config = dict(
    num_hidden_layers=20,
    moe_layers=[0, 1, 2, 3, 4, 5, 6, 7, 8, 9, 10, 11, 12, 13, 14, 15, 16, 17, 18, 19],
    balance_loss=0.0035,
    init_std_router=0.00628,
    lr_router=0.000274,
    norm_eps=1e-06,
    optimizer='muon_variant',
    train_tokens=326400000,
)
Below are experts of layer 3 (counted from 0) of a mixture-of-experts language model. Rows are named router (the router's row for the expert), gate (a neuron's input weights, with its number), up (a neuron's input weights, with its number), down (a neuron's output weights, with its number) and show model dimensions 64-127. Each number is 128 + 24 x the weight over its row's rms, rounded and kept within 0 to 255.
After each expert's rows: "comes before" lists some tokens at least twice as common just after its tokens as in all text; "gets" lists some tokens that make up at least twice as much of what it gets as of all text. This comes from a sample of Wikipedia text that the model never trained on. Tokens count by the router's weight.

# expert 40
router [123 183 126 160 138 105 139 161  97 139 143  76 115 111 164 112 109 136 147 116 123 129 138 127 148  80 167  90 158 128  87  67  82 144 134 167 183 127 107 137 154 161  70 149 141 159 158 108 153 141 115 118 158 178 121 170 122 170 115 112 104 124 120 169]
gate0 [137 127 111 124 115 119 134  99 111 110  84 138 128 105 131 142 124 119 111 135 166 123  96 104 134 148 103 104 116 138 168 147 101 159  94 110 141 157 134  49 114 127 121 148 124  98 146 154 125 107 111 135 134 126 158 118 124 120 113 110 132 113 109 159]
up0 [123 129 132 172 117 156  94 124 137 145 141 114 105 118 149 163 121 154 127 126 131 157 147 136 141 118 128 110 106 127 146 147 151 109  95  49 116 120 161 170 169 159 126 115 136 156 136 173 117  93 153  96  89 161 160 104 109 127  92 119  92 162  98 122]
down0 [127 143 183 133 131 156 153 138 134  71 109  89 104  79 158 169 164 119 149 136 147 127 131 134 147 137 149 104 121 119 132 115 106 134 136 154 116 106 133 110 131 150  90  67 154  95 116 149 103 111 148 116  99 181 136 136 111 124  96  86 114 148 105 125]
gate1 [181 126  64 122 116 130 119 129 164 148 134 101 108 129 166 151 156 123 119 124 156 111 125 100 117 131 182 105 129  98 113 177 130 146 126 141  95 106 173 126 126 133  93 143 137 115 104 138 135 117  84 138 117 118 128 156 135 142 154 118 129 159 150 141]
up1 [121 148 175  76 117 131 140  69 124 128 108 129 107 142 126 125 142 130 161 126 123  73 155 150 129 123 129  96  72 154 173  77 139 114 139  99 170 157 112  82 120 137 173 122 161 117 141 135 108 116 102 138 120 124 193 118 150 123 114 142  95 126 137 142]
down1 [127 121 178 142 123 108 127 110 124 125 106 135 104 133 138 138 110 106 186 118 136 152 104 154 143 155 112  79 144 177 142 148 161 140 114 105 139 149 134 134 114 156 125 129 149 130 121 128 127 151  85 151 148 135 158 151 127 134 160 120  97 126 156 139]
gate2 [121 112 131 146 129 129 122 186 120 130 132 133 100 128 114 166 105 144 112 137 115  92 166 154 112 146 126 132 135  89 149 157 114 154 140 123 175 105 102 150 144  95 154  75 139 118 100 106 125 114 133 139 134 142 110  98 119 132 101 103 119 125 120 143]
up2 [124 149 113 113 148 165  99 151 175 136 108 139 161 119 118 144 133 143 122 126 147  94 107 111 114 151 136 149  88 106 127  85  99 150 143  99 139 152 144 143 140 193 129 115 107 124 114 132  88 125 161 110 126 164  99  99 111 125 117 118 129 104  87 127]
down2 [139 122 153 134 104 116 118 154 124 112 159 115 143 103 119 148 128 164 164 108 111  99 155 115  79 149 121 116 162 110 131 130 124 123 131 111 137  98 120 149 100 163 127 110 159 151  90 138 138 148 110  84 145 167 124 134 130 132  86 111 147 101  66 131]
comes before: " the", " to", " in", " by", " a", " and"
gets: "ing", " of", "ed", " to", " with", " for"

# expert 29
router [152 133 152 176 166 103 142  80 121 133 124 160 158  99 144 137 136 121 125 134  97  88  91 156 138 130 131  93 102 143 130 150 121 117 152 137 163 114 118 123 118 110 124 137 139 118 122 138 120  88  66 129 129 128 155 108 153  93 138 119 118 110 145 142]
gate0 [137 143 131 107 131 104 119 191 112 111 130 126 113 124  88 102 105 131 100 123 134 107  93 108 148 140 135  94 125 131 102 133 137  81 122  88 157 125 121  92 106 125 122  93 156 168  37 123 100 109 115 146 144 128 109 134 138 133 118 103  98 116 121 101]
up0 [ 83 133 112 145 135 131 113 176 122  97 120 206 108 111  89 104 106 133 109 108 165 123 110 147 104 143 131  73 120 118  87 125  94 101 108 126 116 106 132  87 159 123 113 100 131 145  72 119 116 129 131 131 136 110 126 137 149 123 105 131 112  94 125  97]
down0 [125 152 107 135 125 137 123 152 128 163 107 105 130 123  85 109 123 113 103 150 140 125 103 135 140 105 133 115 124 159  93 107 139 159 162 134 142 123 118 111 154 120 122 149 135 148 102 147 100 135  84 113 143 129 140 124  70 127 143 162 115 100 108 129]
gate1 [141 130 145  88 172 171 137 169 124 132 110 139 157 171  99 123 103 137 122 142 125 104 160 150 134 145 141 123 170  94 150 226 125 100 110 105 124 116  98  97 162 131  75 106 144 151 151 115 116 108 178 131 130  93 129 120 106 123 141 125  87 157 130  95]
up1 [122 137 143 183 111 102 116 124 136 109 153 117 127 119 156 126 107  87 121  83 123  94 114 104 124 121 108 138  74 115 116  31 127 139 120 135 135 168 140 115 125 124 170 119 109 103 129 119 126 149 142 118 133 140 127 153 132 133 140 131 173 116 127 153]
down1 [131  84 103 125 106 139 116 134 130 127 164  96 130 126 166 118 123  84 144 165 179  74 106 144 118 118 114  90 104 106 116 145 135 114 162  91 128 113 125 117  90  95 121 125  95 141 134 123 143 152 115 144 145 146 145 106 155 156  93 133 145 146 147 112]
gate2 [124 141 136 133 152 154 131 157 166 141 142 147 172  93 167 116 100 121 120 115 160 114 127 160 131  97 135 126 116 115 110  91  77 145 140 127 123 112 118 156 138  90 131 129 154 141 116 101 106  97 134  92 119 149 109 140 108 182 129 125 114 168 151 139]
up2 [115 149 156 117 139 174 115 182 165 152 133 131 162  89 160  99 105 106  96 112 113 113 121 136  96 111 128 117  93 140 132 115  98 156 162 109 112 146 115 114 134  73 146 131 179 100 114  90 112  99 144 102 104 178 150 134 129 161 122  97 134 124 165 127]
down2 [103 158 124 111 121 130 125 190 114 148 158 115 107 162 119 137 126  99  97  98 116 147 160 133 172 137 134 110 122 131 108 164  92 129 129 150 110 147 147 127 171 122 149 101 122 108 140 117 150 110 128 151 169 143 117 152 141 147 124 128 148 108 136  91]
comes before: "\n", ":", "-", " |", "==", ")"
gets: "\n", "==", "===", " ==", " =", " ==="

# expert 2
router [152 140 154 121 106 145 108 110 107 101 116 203  82 128  92 127 105 147 117  91 133 148 123 113 139  85  92 141 107  80 135 146 143 118 132 123 126 131 151 117 101 118 112 139 106 120 133 134 111 124 118 107 125  55 114 144 118  82 138 127 157 108 102 133]
gate0 [128 151 148 118  91 124 114 186 129 150 148 178 132 108 140 108 101  98  96 121  70 159 106 139 131 151 125  93  90  90 130 158 193 156 107 102 119 139 130 132 150  85 167 163 153 159 122 124 121 130 106 162 142 148 186 158  98 132  94 125 100 149 109 140]
up0 [140 136 168  91  94 171 127  76 116 122 125 114  81 145 154 125 135 128 115 147 153 125 147 142 140 190 121 139 154 134 166  80 156  87 145 110 105 104 110 163 119  90 193 120 115 163 127 114 152 134 113 114 143 154  70 135 113 158 104 123 110 123 136  74]
down0 [106 152 115 123 166 129 146 127 103 168 117 105 119 120 114 106 138  88 155 150 127 183 136 137 179 155 151 143 140 107 101 192 119 126 141 144  92 123 128 134  90 118 100 141 157 101 119 105 145  93 116 145 135  90 141 113 164 159 118 124 140 113 107  84]
gate1 [126 136 107 131 126 165 119 132 151 101 110 122 148 127 152 146 149 137 143 109 149 123 118 103  93 184 132 115  80 163 162  91 128  79  94 129 127 138 140 103 129 219 197 118 141  96 105 146 135 133 140 134 120  96 142 124 122 110 124 116 105 112 136  96]
up1 [162 106 124 111  91 119 147 131 141 129 127 140 107 150 122  89 121 121 124 142 121  72 132 148 142 138  95 129 163 135 130 104 142 134 175 143 103 143 109 167 104 125  86 152  71 113 133 124 115 123  95 141 129 191 138 113 152 119 103 138 164 108 109 151]
down1 [144 112 138 107  81 123  89 119 102 136 123 200 144 143 114 141 139 135 122 134 145  82 122 130 119 100 123  90 109 111 110 167 127 132 151 123  99 129 141 147  90 131 159 153 146 110  93 149 150 110 124 155  72 141 147 157 136  81 120 137 124 132 124 180]
gate2 [134 129 132 173 111 144 128 127 139 119 142 133 119 116 115 129 135 124 128 114 125 134 133 136 128 132  95 108 103  93 167 144 155 149 111 147 138 140 159 112 125 140 120 131 170 177 155 151  97 117 132 126 112 134 118 126 142  89 121 106 134 112 137 146]
up2 [136 116 119 120 142 149  81  74 111 172 110 158 126 137 137 167 132 161 138 136 130  97 137 159  98 130 151 134 167  98 123 120 150 165 114  77  62 115  86 103 114 107  97  99 152 106 142 160  96 107  89 167 116 119 114  70 150 141 121  98 148 100 114 107]
down2 [116  78 129 145 153 114 130 148 109 168 124 117 163 124 170 174 132 135 132 156  91 145 152 143  99  98 148 153 122 146 129 118  83 111 161 108 104 110 113 116 121 153 123 100 116 141 134 124 149 143 118 129 156 107 116 120 119 166 131 105 134  94 113 102]
comes before: ",", ".", " |", ")", "–", " ("
gets: " of", "4", "8", "3", "5", "6"

# expert 46
router [145 164  80 143 119 142 159 142 124 116 159  99 142 171 127  85  90 128 117 123 140 125  85 106 137  97 128 156 164 163  97 132 132 133 144 110 148 138 130 136 103 140 136 137 143 126 104 172 174  81 142 149 169 135 105 156  92 118 157 179 150  99 115 179]
gate0 [130 148 160 104 130  94  91  82 111  81 125 184 127 175 148 142 150 144 123 182 109 139 120 128 126 131 128 128 137 161 144 140 125 101 142  97 144 105 122 128 121 107 136 104 109 142 150 118 124 182 111 140 135 145 125  92 119 136 134 113 132 132 111 130]
up0 [135 144 112 116 109 143 139 120 105 119 147 118 134 147 127 127 110 138  83  96 151 119 159 139 120 140  98 108 130  79 127 235 106 118 145 105 137 118 126 212 104 124 107 102 150 162 121  82 104 123 158 117  68 121 103 144 135 150 109 127 163 127 132  80]
down0 [ 81 129 138 131 146 153 146 109 144 128 149 179 133 158 165 144 106 108 148  86 143 121 135 106 106 169 127 118 149 136  89  90 130 115 124 160 158 114 100 148 118 120 140 131 128 120 155 151 145 151 144 175 120 121 124 116 110 133 105 117  94  68 105 136]
gate1 [ 94 134 137 130 116 123 112 120 143 100 118 172 112  92 117 120 130 134 140 110 150 125 121 123 155 120 117 100 157 138 131 168 121 106 119 123 180  90 105 112 161 168 105 104  96 115 102 131 140 135 154 152 151 170 154 140 129 117 132 131 129 155 109 141]
up1 [ 84 128 140 106 130 111 109 112 161 100 125 106 111 172 145 125 113 117 109 131 145 122 151 116 114  90 154 104 160 140 133 173 135 141 102 108 120 104 116 102 124 127  87 113 124  85 100 159 106 104 138 147 137 156 150 116 149 113 108 151 129 131 118 151]
down1 [112  96 191 116 121 185 119 139 117 133 125 134 125 131 110 135 157 156 125  98 129  89 113 118 174 114 131  92 178 152  99 149 143  65 134  80 137  99 108 205 128 169 150 110 130 143 184 121  88 125 154  96 162 134 128 141 125  97 152 147  87 121  90 111]
gate2 [163 112 145 156 116 147 115 175 138 155 147 181  99  83 176 128 101 141 132 100 100 123 113 101 134 159 111 127 107  98 105 186 170 157 159  92  86 151 124 146 123 104 122 169 172 106 127 127 140 127 128 116 154 129 107 125 152 112 115 134  81 123 125 132]
up2 [125 125  95 108 123 139 148 190 110 114 139 112 140 179 133 118 132 161  98 113 144 122 147 127 127 132 120 154 111 146 166 122 145 108 143 126 129 109 127 173 134 129 119 182 162 115  74 136 133 130 134 134 175 142 161 123 121  89 122 106 124 130  90 131]
down2 [ 98 104 150 152 123 118 142 119 137 133 104 104 116 123 119 133 135 118 130 166 147  77 162 123 125 131  84 163 135 154 129  78 136 141 118 152 135 151 144 120 120 179 130 117 156 145 129 113 110 194  81 119 157 139 175 128 130 127 122 125 140 155 135 132]
comes before: " the", " a", " be", " his", " an", " \""
gets: " to", " as", " and", " at", " of", " with"

# expert 37
router [131 112 151 100 124 147 154 104 161 108 127 151 138 120 161 160 138 137  82 117  90 173 175 171 135 106 106 133 157 174 154 125 185 124 120 123 132 140 123 116 128 115  92 107 102  89 140 129 117 130 127 167  81 153 109 124 170 107 143 146 135 107 178 136]
gate0 [120 141 120 169 163 123 133 142 146 149 130 167 127 164 109 132 138 111 117 141 165 130 102 160  98 146 128 121 170 132 126 106 153 111 163 103 142 143  99 161 129 137 129  86 107 147  70  75 137 119 137 114 151 202 104 142 131 109 137 160 135 122 117 105]
up0 [123 151 138 164 148 110 123 119 125 143 157  86 124 176 139 121 156 125  97 128 144 123 101 173  95 142 130 129 127 125 131  89 150 145 136  95 138 163 103 108 136 113 163  88 142 150 127 134 119 135 140 120 100 178 120 110 123 137 126 134 104 141 140 136]
down0 [134 131  97 121 143 154 152 130  92 162 138 129 140 134 129 124 141 119 136 131  82 121 151 131 144 132 117 118 136 135 150 160 137 128 154 140 130 135  78 109 126 153 114 106 150  97 129 146 112 136 148  82 127  82 114  49 121  85 166 127 162 147 134 130]
gate1 [101 134 114 146 126 157 168 144 143 148 137 118 152  96 109 131 138 112 127 147  90 111 140 107  71 176  89 105 142 139  93 167 177 108  79 108 126 111 147  94  99 117 160 168 155 118  89 108 126  81 141 113 137 119 108 102 117 110 124 139 121 138 131  95]
up1 [123 124 167  95 127  76  77 128 114 122 105 137 118 153 146 114 114 144 132 109 153 118 119 147 175 125 195 153 114 122 152  80 106 183 131 164 131 126 109 151 119 149  94 105 117 125 158 163 134 154  99 129 144 131 146 142 127 166 127 141 142 119 109 131]
down1 [147 139 112 125 109 100  85 144 132 143  86 118 102 126  74  94 152  85 130 102 109  80 141 129 108 134 101 168 164 131 122 114 157 136 148 117 139 114 127 127 130 142 136 125 157 161 136 180 116 170 137 131 144 140 133 175 151 121 109 136 155 119 135 193]
gate2 [157 137 118  97 104 141 125  71 106 137 119 176 128 143  86 138 123 129 105 136 139 140 109 104 115 112 103 125 160  87 121 168 178 116 115 142 145 152 144 117 129  99 193 106 147 116 102  63 138 115 120 147  90 132 122 125 130 145 150 122 164 119 132 109]
up2 [117 123  97 122 160 148 133 140 135 120 136 224 155 103 159 158 144 115 119 133 122 145 122 150 120 191 128 132 102 109 123 106 133  70 114 105 151 135 121 110 109 106  64 141 112 138 160 162 106 125 132 127 144 154 123 111 118 127 108 132 158 122 129 129]
down2 [114 131  99 118 117 154 137 141 136 105 112 205 159 144 134 194 177 118 142 136 141 172 143 157 102 150 126 162 127 135 157 170 159 117 164 103  90 138 142 130 120 118 103 201 155 134 118 109 112 117 154 129 125 127 130 158 160 125 142 127 114 136 133 128]
comes before: "0", " |", "5", "8", "6", "7"
gets: "0", "2", "9", "1", "8", "5"

# expert 11
router [129 135 135 126 124 162 140 120 119 106 131 156 162  87 142 128 105 130 117 124 159 114 132 128 156 100  91 115 154  57 148 165 159 150 104 111 104 100 139 131 130 166 124 136 106 151 193 111 107 138 136 147 113  95 134 137 110 157 145 116 126 112  78 109]
gate0 [144 125 104  90 155 126 169 119 119 103 150 188 125 152 128 135 104  93 117 143 148 140 104 136 169 144 123 141 166  61 164 129 118 106 115  76 144 114 107 110  93 148 151 151  91 145 222 165 142 117 157 105 142 150  75 131 132 135 151 137 105 116 103 116]
up0 [143  97 141  92 139 118 107 112 128 142 104 184 153 198 134 134 123 140 129 143 121 124 103 165 103 117 181 119  92 108 169 138 145 164 106 113 135 122 158  62 112 133 127 118 123 111 119 158 135 129 109 127 152 130 140 129  97 130 125 165 132 129 126 118]
down0 [131 128  91 120 137 169 123 155 138  87 106 146 137 168 122 154 126  89 140 121 151 129 172 146 133 175 122 114 149 120 128 182 110 165 133 186 136 100 129 190 138 125 144 165  80 127 111 145 125 153 145  94 172 151 130 132 153 139 133 143 124 146 135 130]
gate1 [130 135 131 145 111 150 149  90 145 136 123 134 138 127 119 118 142 116 189 149 126 104 127 150 124 117 127 111 103  70 142 197 141 139 174 119  89 120 122 104 130 135 115 151 155 127 174 144 144 139 115 126 105 149 112 144 129 150 103 125 130  92 124 150]
up1 [134 122 165 111 156 115 141 159 125 116 121  66 124 149 127 115 119 100 151 127 111 105 152 114 151  96 147 135 152 123  97 146 112 117 150 147 133 132 148 203 146  92 116 109 149 150 120  84 130 153 114  89 133  99 111 103 143 113 127 106 139 128 131 121]
down1 [149 125 174 140  96 119 127 116 123 110 119 107 149 102 142 109 100 154 161 128 126 103 134 151 138 131 107 141 158 114 123  76  99 120 143 146 143 126  97 139 128 118 148 124 126 100 101 142 111 150 125 138 178 132 126 133 117  86 135 154 111  81 157 122]
gate2 [125 124 130  97 116 116 154 134 108  88 147 124 107 135 156 138 150 126 139 128 119 135 148 155 108 129 114 115 166 178 147 112 143  93 106 132 132 151 129 120 119  87 138 140  93 147 115 112 142 140 153 141  96 159 143 150 139 134 122 140 131 107 138  92]
up2 [115 145 108 116 138 140 141  49 142 126 126 196 155 157 137 116 126 108 119 157 130 110  98 118 129 156 136 141 121  97  99 165 105 124 135 129 145  98  93 126 126 160 101 110 136 138 121 142 109 132 117 112 133  98 112 105 109 146 161 133 143 170 115 138]
down2 [125 118 118 155 103 129 127 131 104 174 132 156 130 121 105  79 127 114 145 126 122  99 110 126 180 114 153 114 146  97 100 162 108 155 199  94 105 115 129 154 115 147 141 136 149 138 125 144 189 101 156  90 116  89 127 130 116 152 161 121 137 103 144 161]
comes before: "1", "0", "2", "9", "3", "5"
gets: "–", "1", " ", "2", " (", "-"

# expert 4
router [104 186 117 154 128 144 135 153 137 155 145  75 145 109 147 147 145 122 140 150 100 163 139 122 153  72 146 111 147 103 116  91 124 120 115 155 159 118 106 142 172 131  69 158 143 143 168 125 143 125 139  79 194 179 164 159 145 109 106 102 113 121 128 173]
gate0 [130 110 125  37 130 133 104 137  97 127 153 142 122  69 113 153 108 107 110 133 116 128 171 102 139 149 149 145 152 111  87  91 144 132 122 107 108 157 141 155 121  82 122 124 101 140 165 118 124  77 110 125 114 172 142 127 123 160  69 147 117 164 117  99]
up0 [139 128 137 148 103 131 145 109 123  83 137 135 121 162 168 172 116 158 151 128 135 150 113 106 116 144 118  88 141 148 153 180 169 154 106 157 136 130  83 130 129 141 107 119 127 152  91 154 145 130 104 128 151 133 152 146 174 101 131 126 145 138 125 112]
down0 [119 115  97 122 102 128 132 103 122 129 125  90 152 162 123 152 137 138 160 106 110 149 122 161 140 110 121 102 153 125 115 163 102 134 115 131 132 106 118 171 159 131  97 138 139 121 139 133 111 136 140  93 141 149 107 120 132  79 166 118 138  90 187 178]
gate1 [ 84 113 140 137 133  87 134 156 162 152 143 128 148 120 148 118 122 166 156 141 138 125 108 138  80 161 122 110 131 136 115 138 175 132 127 109 149  89 111 113 116 133 153 105 118 137 100 154 159 126 106 123 154 147 127  96 132 121 143 131 138 138 129 135]
up1 [183 136  88 130 125 136 117  83 113  98 125 137 117 114 116  80 118  80  83 139 105 125 119 132 160 109 138 124 112 128 120 125 125 113 163 153 141 136 179 153 120  92 142 139 156 165 151 100 114 152 178 116  63 126 141 162  96 130 126 118 105 173  79 141]
down1 [220  90 145 127 115 176 124 122 152 158 125 137  90 135 125 140 145  99  78 141 126 139 101 144 146 124 125 115  83 131 114 129 112 145 107 109 131 102 156 137 120 126 154 129 131 118 154 155 127 122 173 132 168 107 160 129 120 102 137 105 100 131 126 117]
gate2 [126 121 111 166 108 148 103 166 126 115 152  87 174 137 129 150 110 116 121 142 117 150 169 146 100 101 128 168 151 117 188 164 142 158 161 171 129 125 122  59  76  71 134 116 135  69 149 177 137 147 149 122 164  92 179 138 161 142 108 141 106 129 159 118]
up2 [122 120 114  79 110 129 143 104 150 138 143 143 138 136 155  92 103 124 159 108 127  84 150 130 104 142 108  98 136 111 158 167 158 105 130  97 105 151 145  77  98  91 155 106 134 123  91 143 131 136 175 100 118 107 115  96 137 136 133 149 140 167 171 149]
down2 [123 175 143 154 153 124 152 131 139 112 141  65 105  90 116 140 120 143 117 136 131 173 186 106 169 134 147  93 137 117  84 108  99 170  95 126 128 122 139 109  88 133 154 149 125 114 148 121 106 134 133 126  88 163 125 130 109 163  89 155 175 120 126 127]
comes before: " the", "s", "ed", " a", "ing", " to"
gets: "ing", " of", "ed", " with", " for", " on"

# expert 35
router [132 146 110  96 133 136 134 170 150 120 129 112 153 116 163 134 112  98 135 156 122 140 115 138 121 121  96 129 136 110 107 135 110 118 122 145 165 134  79 114 130 160 127 164 183 137  96 118 107 112 168 159 167 142 141 106  87 154 106 123 108 117  87 135]
gate0 [131 102 171  99 115 114 164 144 102 137 107 161  91 127 155 141 124 142  94  85 110 113 129 167 165 160 100  83 123 111 128 105 138 147 103 138 122 152  97 119 156  65 149 132 148 127  92 144 114 121 100 156 138  91 109 110 152 140  61 115 164 158 104 137]
up0 [170  99 139 172 112 140 152 175 100 104 145  96 119 114 123 146 151 169 139 145 124 106 140 129 136 123 128 117 186 109 121 147 134 181 104 132 126 118 150  81 114 122 115 116 129 108 133 147 158  98 111 139 177 101 109 115  92  80 162 100 141 103 136 153]
down0 [ 98 111 119 125  92 120 161 120 129 118 175 136 153 100 136 125 122 137 140 136 138 139 117 107  98  89 170 142 140 137 120 143  93 119 105 148 109 125 139 140 125 174 122 163 126  91 119 128 164 134 116 128 140 120  99 162  73 107 157 117 146 117 176 143]
gate1 [151  95 149 109 108 118 143 113 134 115 121 106 130 120 100 106 118 135 105  96 140 105 128 139 146  85 138 146 140 162 144  65 143 156 145 136 130 127 136 118 135 163 103 168  97 139  83 112 125 138 108 133 126 127 102  72 127 124 159 130 150 121 126 112]
up1 [108 136 118 183 112 135 164  84 139 154 169  90 135 125 127  80 114 156 158  99 135 144 108 132 140 140 182 140 152 138 125 116  93 115 113 127 173 111 163 138 144  97 118  87 100 132 202 145 135 119  98  93 115 152 141 135 124 130 116 115 113 131 125 148]
down1 [169  94 109 113 125 138 114 104 164 119 147 140 135 149 135 107  87 129 143 103 130 171 178 129 116  80 164 109 148 136 144  91 124  87 102  73 108 115 141 144 171  98 128 105  95 194 121 163 121 118 146  94 121 125 103 116 117 125 114 109 137 108 132 120]
gate2 [110 141 123 162 136  97 106 111 127 140 193 155 116  93 127  97 153 123 150 107 124 115 107 155  83 108  92 173 129 103 151 100 114 179  85 159 113 145 136  89 152 156 117 140 139 105 140 156 103 130 123 115  86 102 111  89 122 134 170 126  96 129 128  97]
up2 [139 132 162  75 113 128 130  75 101 145 150 167 134 161  96 169 171 116  99 142 120 115  84 135 178  89 135 128 105 132 108 136 137 111  82 136 108 111 149 125 145 121  90 141  98 129 126  78 101 144 172 148 176 168 109 125 122 100 134 130 170 126 155  76]
down2 [140 163 110 138 150 179 117 102 141 162 156 115 124 136 120 180 196 131 110 133 113 126  99 122  90 122 158 170 128  83 145 177 143 115 127 143 144 141 107 139 118 138 134 163 136  97 130 114 134 114 174 122 195  82 116 117 128 129 151 134 112 134 125 121]
comes before: " the", " a", "ed", "ation", "ated", " this"
gets: " in", " by", " to", " from", " of", " at"

# expert 44
router [129 184  99 128 150 118 119 152 148 134 128 144 146  89 138 108 111  91 145 145  92 139 111 109 115  79 140 110 108 132 101  81  95 136 138 126 136 131 152 176 147 171  84 167 139 144 164 151 123 116 167 104 118 190 118 156 130 158 108 106 101 116 145 174]
gate0 [169 128 133 110 108 114 135 187  99 142 107 121 145 143 142 146 113 166 101 123 128 147 142 125 134 120 129 128  85 163 142  99 125 155 140 113 162 128 113 117 139  69 142  72 136 126 104 121 144 131 116 104  99 119  81  93 125 136 134 125 142 119 141 118]
up0 [115 109  93 128 120 131 148 138 143 122 123 163 108 196 135 121 115 114 110 136 107 136 107 136 126 152 163 144 185 144 105  93 151 144 106 107 101 126 156 182 101 137  99 129  73 100  95 120 105 138 126 114 140 121 119 169  88 125 143 120 130 135 122 132]
down0 [101 141 134 135 172 100 117 129 143 127 150 165 122  75 150 130 142 142 153 115 134 102  96 103 143  68 118 114 118 129 137  90  84 111 144 101 124 146 120 125 108 124 107 160  75 123 131 152 124 119 139 175 129 141 119 138 114 159 106 106 136 136 128 130]
gate1 [142  99 128 117  91 131 133 122 122 144 148 200 119 111 106 128 142 129 133 153 112 152 128 126  97 115 143 168 151 127 125 132  98 122 101 146 108 134 125 126 165 155 149 144 107 118 123 104 138 147 113 118 117 124 149  61 123 135 107 134 129 148 127 124]
up1 [152 136 142  53 111 137 103  79 108 125 164 115 109 106  84 130 130  95 147 109 121 166 133 110 164 131 129 115 142 124 129 102 110 137 135 149 104 104 107  98 163 150 100 139  85 162 184 101 123 116  79 134 115 143 177 108 134 154 108 126 112 140  91 172]
down1 [158 192 136 123 117 109 125  81 145 124 153 178 111 121 134 111 121 109 131 111 135 147 153 105 123 166 122 131 149 142 166 142 135 133 149 151 123 151 126 108 203  88  83  91  95 106 121 107  68 121 127 120 130 122 163 106  96 142 122 122 113 121 103 168]
gate2 [154 146 129 130 123  89 152 119 125 144 113 129 167 112  93 114 132 141 144 122 144 104 122 126 174  86 129 121 115 107 103 194 152  91 137 118 114  88 153 141 117  64 154  89 135 103 127 102 137 129 120 154 111 123 156 113  95 113 145 142 113 163 127 155]
up2 [118  84 107 118 125 166  92 155 117 131 124 124 123 120 107 156  99 134  89 132 156 134  98  90 108 152 120 160 148 187 124 174 109 163 124 111 121 138 156 164 136 167 125 138 139 141 115 171 141  99 108 125 129 124 131 150 158 133 137 135 153 118 113 114]
down2 [110 103 137 131 139  95 132 161 142 166 165 105 146 126 128 131 149 155 140  93 109 105 145 113  99  87 149  90 111 128 105 157 158  71 135 154 138 141  92 150 148  90 128 118 134 117 126 109 102 146 145 131 134 163 169 111 160 114 211 114 139 143 147 160]
comes before: " to", " in", "ed", " a", " of", " the"
gets: " was", " is", "s", " were", " are", "ed"

# expert 9
router [ 98 159 119 173 146 147 109 169 139 138 136  87 135 106 149 115  98 156 148 128  90 157 134 103 125  90 138  86 135 125 114  69 126  94 134 154 176 110 135 188 139 152 114 155 141 128 158 143 154 106 146 123 186 167 124 165 132 138 126 106 122 107 112 162]
gate0 [131 125  93  64  94  95 118 154 141 107 122 159 113 129 132 139 151 114 101 110 135 137 124 150  92 173 161  89 129 103 133  87 119 124 118 152 135 121 151 151  95 105 140 147 104 127 105 114 116 134 140 120 105 143 127 141 127  97 110 118 134 134 120 123]
up0 [115 126 128 116  82 119 102 175 138 118 139 108  72 151 120 123 113 124  94 128 149 135  81 129 123 158 148 109 134 115 127 134 151 117 128  43  92 128 149 127 126 142 140 114 114 153 131 101 139 113 100 118 139  94 114 122 109 138 137 142 134 149 132 109]
down0 [127  68 132 126 119 116 128 134 123 147 105 102 103 111 138 112 115 111 144 124 111 176 125 112 140 150 136 130 138 111 176 111 148  91 168 101 124 109 107 144 150  97 128  95 137 113 111  94 177 149 144  47 133 179 131 112 101 121 131 127  99 162 106 105]
gate1 [142  92 125 170 122 121 143 162 136 122 173 110 153 123 169 120 121  82 115 110 151 104 108 130 131 110  75 131 144 159 105 103  96 106 122 145 146 164 100 133 129 136 138 115 157 177  96 136 105 127 126 134 123 133 117 145 115 109 127 163 146 109 155 117]
up1 [122 136 125 159 103 120 154 146 140 114 121 118 165  76 169 145 137 109 134 131 130 146 111 117 105 130 116 145 100 117 144 148 120 104 111 132 143 110  90  99 125 157 134 134 175 132  39 151 113 115 153 130 138  78 122 125 104 118 150 138 106 149 129  99]
down1 [ 98 114 200 108 120 143 157 124 137 156 117 158 150 177 137 196 122  98 146 152 123 133  93 145 153 114 129 134 144 105 152  99 169 154  98 170 145 148 132 138 139 124 129 174 142 112 111 153 130 108 110 151 161 114 182 151 125 162 128 116 189 131 111 146]
gate2 [102 161 140 135 151 114 164 120 122  97 138 141 116 106 125 124 100  97 130 124 116 111 178 119 130 161 144  83 137 106 141 100 129 151 157 125 154 157  62 118 132 100 187 130 107 123 117 161 155  78 119 124 160 108 170 160 104 139 139 122 107 170 164 108]
up2 [106  86 125 135 122 133 107  98  93 133 159 163 131 154 136 109 142 153 129 136 130 132 129 118 144 149 139  97 158  81 120 108  74 105 100 104 116  96 106 119 165 133 106 115 116 138 123 156  85 129 153 112  90 130  79 142 115  86 151 149 135 107 132 119]
down2 [139 138 178  98 105 107 141 143 115  99 122  85 133 132 123  42 125 154 157 128 166 127 127 122 151 167 134  86 146 182 133 135 117 148 138 115 143 134  93 106 103 154 130 181 130 122 113 132 113 153 150  91 143 141 103 129 115 120 137 132 138 125 119 120]
comes before: " the", " a", " to", " his", " by", " in"
gets: " of", " in", "ed", " to", " for", " on"